config = dict(
    hidden_size=256,
    tie_word_embeddings=True,
    dataset='wikipedia_en',
)
Below are experts of layer 9 (counted from 0) of a mixture-of-experts language model. Rows are named up (a neuron's input weights, with its number), down (a neuron's output weights, with its number) and show model dimensions 0-127. Each number is 500 + 25 x the weight over its row's rms, rounded and kept within 0 to 999. Numbers have three digits each.
Before each expert's rows: a language model's description of what the expert responds to; "comes before" lists some tokens at least twice as common just after its tokens as in all text. This comes from a sample of Wikipedia text that the model never trained on. Tokens count by the router's weight.

# expert 23
It responds to: Digits in numbers. Single digits inside decimals and figures in tables and statistics, such as 47.84 s or 2.2 percent, plus sentence-start pronouns It, She, They.
comes before: "%", " |", " km", " |\n", " m", ")"
up1:506518438521518441501452503460505513491530503483492518466469448508508534508488523459519523539493482550487531508529500498505518571499540512474537451529500460468487508512509485499445505543492485503513535503498494497480505448477485528490540493512543521483518503507456501525479508473550486520503506525490476527528486510505473495483513535472524490482512482475491514519475477475492510464559
down1:480523479520499482495461540477500500497465504512542518514511552509480512490466474520468498511476523468514503503503505517468501507502474546561501519508507498513475499512489502528470464474550471533485481543532530477511482499522496471521491492521520500492458511493517521472486491510467444499536519495496475568548526496478504533568488525498472476472508488518531509474498520483492482507519

# expert 38
It responds to: Digits inside numbers. Single digits in the middle or end of multi-digit numbers in tables, infoboxes and vote counts, e.g. 2,743 or 3,100 mm, plus million.
comes before: " |", "0", ".", ",", "5", " |\n"
up0:553493513475502471518518502496533534473510514506485512494499494477522518504489474471518530482518502540470504493472513544472442500490488536473503530503425469530507494542560484497478522494483495476529524479489477468507501478493447524520527505517566520507530488511562529553485510509540472519526529542532453540495486474456523453514510465503483504516487522499464528507474491472490534489517
down0:533541483550523488486487528492471468491472426486464506523525509498484489486477461485520481521529531532517510460494505508470499478469522501497531550466447523500497476508555491493523490420510476525475494531512528534464490492457514514490481521526506473477534516506508509493511488525543474490509487473517509482538525501484487523510520521522453526486502491474505490451493481528505536500502

# expert 1
It responds to: Table cell spaces. Blank space tokens in pipe-delimited tables of sports, election or census figures, just before a number; also odd words like police, accused, £.
comes before: "1", "2", "0", "3", "4", "5"
up0:523471471488455485489529491521499508461523492470552463529541509503500507508539484502502525499495505496505446464515534470507488532500515502582541515499492522510438501460463499511471571500492542484500521510532520515517476536478531507515522553496523489509466446456497479493526487514530453499468515501474488520506497495513520498497501436515476500503493519490492492507489496481497505483512
down0:469537489517534494447452495500525470502489541495490440477478531507519508480507492523512534527517530509494510488498489533471509514496473496478482470454493475456508526537552464477541432484486484482499514539535511461502499459492471459473481509510524479539510515503500494489518512460487493518548483486505509461491535471467490505505491462512499487502477532514515489527458535520498487508513

# expert 45
It responds to: Place-type suffix words. Final words or pieces of named places, like Creek, River, Lake, Valley, Street, Building, and closing pieces of Bucharest or Karlskrona.
comes before: ",", "\n", " (", ".", " and", " in"
up0:493470473491498508486512493423510491471511490558495479498496515496503541527505491478485525499485511521528450513502494527485515513509492522488532454497517477487483479504499510562474536506458492456544480517504520500530474538496498477517523437533514460484518485490512535490481522509501456464487517559494522493535502526495474512488488508518469487488449522525477507501492531483485489475510
down0:488498479500501484465524502460509461487477481535469549547505465472503505478538490511514506477475520483483486467486496491532479499531469501492529524510496535458499470483538505463489478489535478480480504472546545538498538464526511497485503503482497489454500495479518537509505479458541486476525532502520509517493497509527479487499511531489484495482521495522511460539495466497466482540467

# expert 40
It responds to: Colons and semicolons. Colons and semicolons in titles, labels and times (Revealed: The, Length: 4:28) and semicolon-separated lists.
comes before: " ", " \"", " The", " A", " —;", " N"
up0:517485491480499411527451471495534505459483402507488512498540493505509480507514474479511476505500531517481490499506478527498454517474462530535506551440463514520495462527508490487476485519488512481498465533492506515519566489473527510498519468507476499524510510539508510473523535465486549500483484486528512506517527526460483469501533492480514464465468511493484457498524487449505485516544
down0:479481457566534539507532495586522504531501517482456479511513484501514517472462529512505490539523483509474513481484514515505517548505491506513485506523517502513504514476510531500475495532527504519463515504516449502475436471478533555493520505501496503490493522489524506465497487546502512507542464503480530530473474491517519517484505478525511480524500505475540507511537495466491480478498

# expert 30
It responds to: Romance name endings. Final vowel endings of Spanish, Portuguese and Italian place and club names, such as Valencia, Córdoba, Valadares, Criciúma, often in tables.
comes before: " |", ",", " (", "\n", " /", "'s"
up0:514487443503526508512500504479499503552500461482469503503461473439484519513515516507471509531480539543501490493490519493484472511519436508507495457496492516525510491503495501484482518536468518496474478508551527487469508528488527515479475497529470498502508458504463530518504552485499478470471528495536535477506519513491481558502503504542467497526494524585490485537519529473488480439509
down0:520517493548479446492494510508497553471470482469450521517475511456448512525435479467511505524501494502512518563482526489513527550531524485505489492484457511511487512455494501494467495520558466493495515522512532469478528518492562507487468488503475492530500504482470501471532499484521515483536465511517523503519489513551519511523497483502515524481528493500487466524458503557506473483552